{"normalize_top_k": false, "vocab_size": 12325, "steps": 4396}
Below are experts of layer 2 (counted from 0) of a mixture-of-experts language model. Rows are named gate (a neuron's input weights, with its number), up (a neuron's input weights, with its number), down (a neuron's output weights, with its number) and show model dimensions 48-95. Each number is 500 + 25 x the weight over its row's rms, rounded and kept within 0 to 999. Numbers have three digits each.
Before each expert's rows: "gets" lists some tokens that make up at least twice as much of what it gets as of all text; "comes before" lists some tokens at least twice as common just after its tokens as in all text. This comes from a sample of Wikipedia text that the model never trained on. Tokens count by the router's weight.

# expert 23
gets: " 1", " 2", " 3", " 0", " 4", " 6"
comes before: " |", ".", "–", ",", "th", ";"
gate0:546504471484497511459466496507520465493511534551483506488496456537462506517549523514532486500512523485507524479526494469532482506516473535504495
up0:545521476508483507502489494489546494485538506534491508519486486494464517515505484481511495540529487519493514472484483454521512507521488523499490
down0:522541443530465501458473504487502494494544498459503522509524521508459457511531505463545522515491500470498483497541515503517513503484497475506469

# expert 9
gets: " in", " by", " on", " with", " at", " as"
comes before: " the", " a", " his", " an", " their", " its"
gate0:497505570450533486513491501501548498505537483475509516496462510489460429517477474478465501549501513531455505501523546483472479575523513519500485
up0:485520505489543502530491479514477518479499546503527465491531511533513534523516503472551483509507531488499558511453508461499504464478516507477493
down0:467511471480484535448477501517510485512496516515548473513482558468475519426484483483497530463481472529455463470442480505492471497510476490494523

# expert 15
gets: " was", " is", ")", ".", " B", " were"
comes before: "\n", " a", " The", " an", " also", " released"
gate0:493494485505480520536529507508476492466495485525492518489495564532509482488461485518503486502517486466499490534515490553523540500471495514508540
up0:534506512510504502513506507503487492464504476491536464514506481493504488551490503508549490499534474497558485473454528431532489499542504494486529
down0:465505499506483524515456513499464497550566485509464486486493460499536488503506499516483462471485517533493552494532555446478529492528519517511513

# expert 45
gets: " that", " he", " which", " it", " but", " He"
comes before: " was", " he", " is", " the", " it", " had"
gate0:492503510526554523508492522507526527449494507486488478497513524527459502521501523492520494497539536490478496499474493464521477553455526462483587
up0:460530483497488521526523471500514502528503467457528525499504522503472492510510550502527491487479500457519518495474510496489484476513516498499486
down0:533492462497491498564496506470486470538495522517477508523514463465493491520517482509503518523490496470500500499490492489484483504500430541518493

# expert 42
gets: ".", ").", "\".", ".\"", " .", ".)"
comes before: "\n", " The", " He", " In", " It", " This"
gate0:431492490504501488510492495533497501477466475535542490505492494550514503530525526506499523552535528526457484515486482485495506496472520488489508
up0:569511511523524493494489502450496506513502566504490547479512481488446495508485497527473501494435502479503479504504525527492479476531471529508501
down0:500512450504476508516509497520496478509520481557501504483530509537478481511478516528473513518527517451494500513505510510479466488497493539467491

# expert 32
gets: " |", ";", "%;", "\";", "ceding"
comes before: " ", "\n", " 0", " 1", " 2", " 3"
gate0:490512518508430553588515520510505466514481472512527503481495477512499518497506458519486508501520496452531490506494540479470548490487487452471479
up0:531499483475511408479496492511518537523485524517486507529496484508479494531474509502507487469471513565484470481475448511511500526520566513526491
down0:512492466478479504507500530453484530514543473489526542509468469506456491509459487495469527517468498485525450473540534518413508523485478468497536

# expert 46
gets: " ", "/", " 0", " –", " /", " —"
comes before: " |", "2", "1", "a", "s", "0"
gate0:494494521530481496475519495513490495516459491509464500525508481544520502491499536484511511533510479494487504508533530547519444509511497477479530
up0:489482507503499487490439449527509531492538505512524507517514484506550467481462516475513469534479510417507510478505508519483491500480517477493479
down0:497478496487539482510494504514498496497555471506488487506527525491503536476533501495516463515479480506532528491515486502419499496490465475461497

# expert 22
gets: " to", " for", " not", " is", " be", " was"
comes before: " the", " be", " a", " not", " been", " have"
gate0:552489512533504522512506526538495524524476528524480550556493470504478505541507513508515494520514503496481500526503475512478492532539486535531556
up0:489510471483477445508493508462514473469509519468518522497515529480510484483510507542473500475478496471497518501505496495499505494511474477475434
down0:516515495532508488505539510506438468473523511474476476473536525471523491496509437471546505507504481500537477507524543501465474518481522464465501

# expert 4
gets: "\n", "==", "===", " ==", " ===", "===="
comes before: "\n", "==", "|", "-", "The", "==="
gate0:515486528499523498497533515521570510459539500530516492517535489513501502527479506482523508517438512515508483496473541495452506503495510500519530
up0:486522481538504526478498569494545489479556476541512476563514514510529479502481481471487505501456510530485512480485495471478526521505515508525545
down0:513487514497536485500474431491449526481517528497529523468488531535505527469564486539481470456516499508529520533501486481475501492520551513521517

# expert 20
gets: ",", " and", "),", "\",", "',", ".,"
comes before: " and", " the", " which", " but", " he", "000"
gate0:493519493497547474526527556513577512472469472512525507439514577485470514500490551482555466494538503463560481483518518507487489521533518535515519
up0:535503485493479483519505485485492477535437481476546494499539482560518513510472508522524484540501490501526452459483499499483475568460478469529496
down0:479511516504497511467482470524475480519507518545509443478495468505510537485533453548476459509479511499454472549486487473497515500534448493507514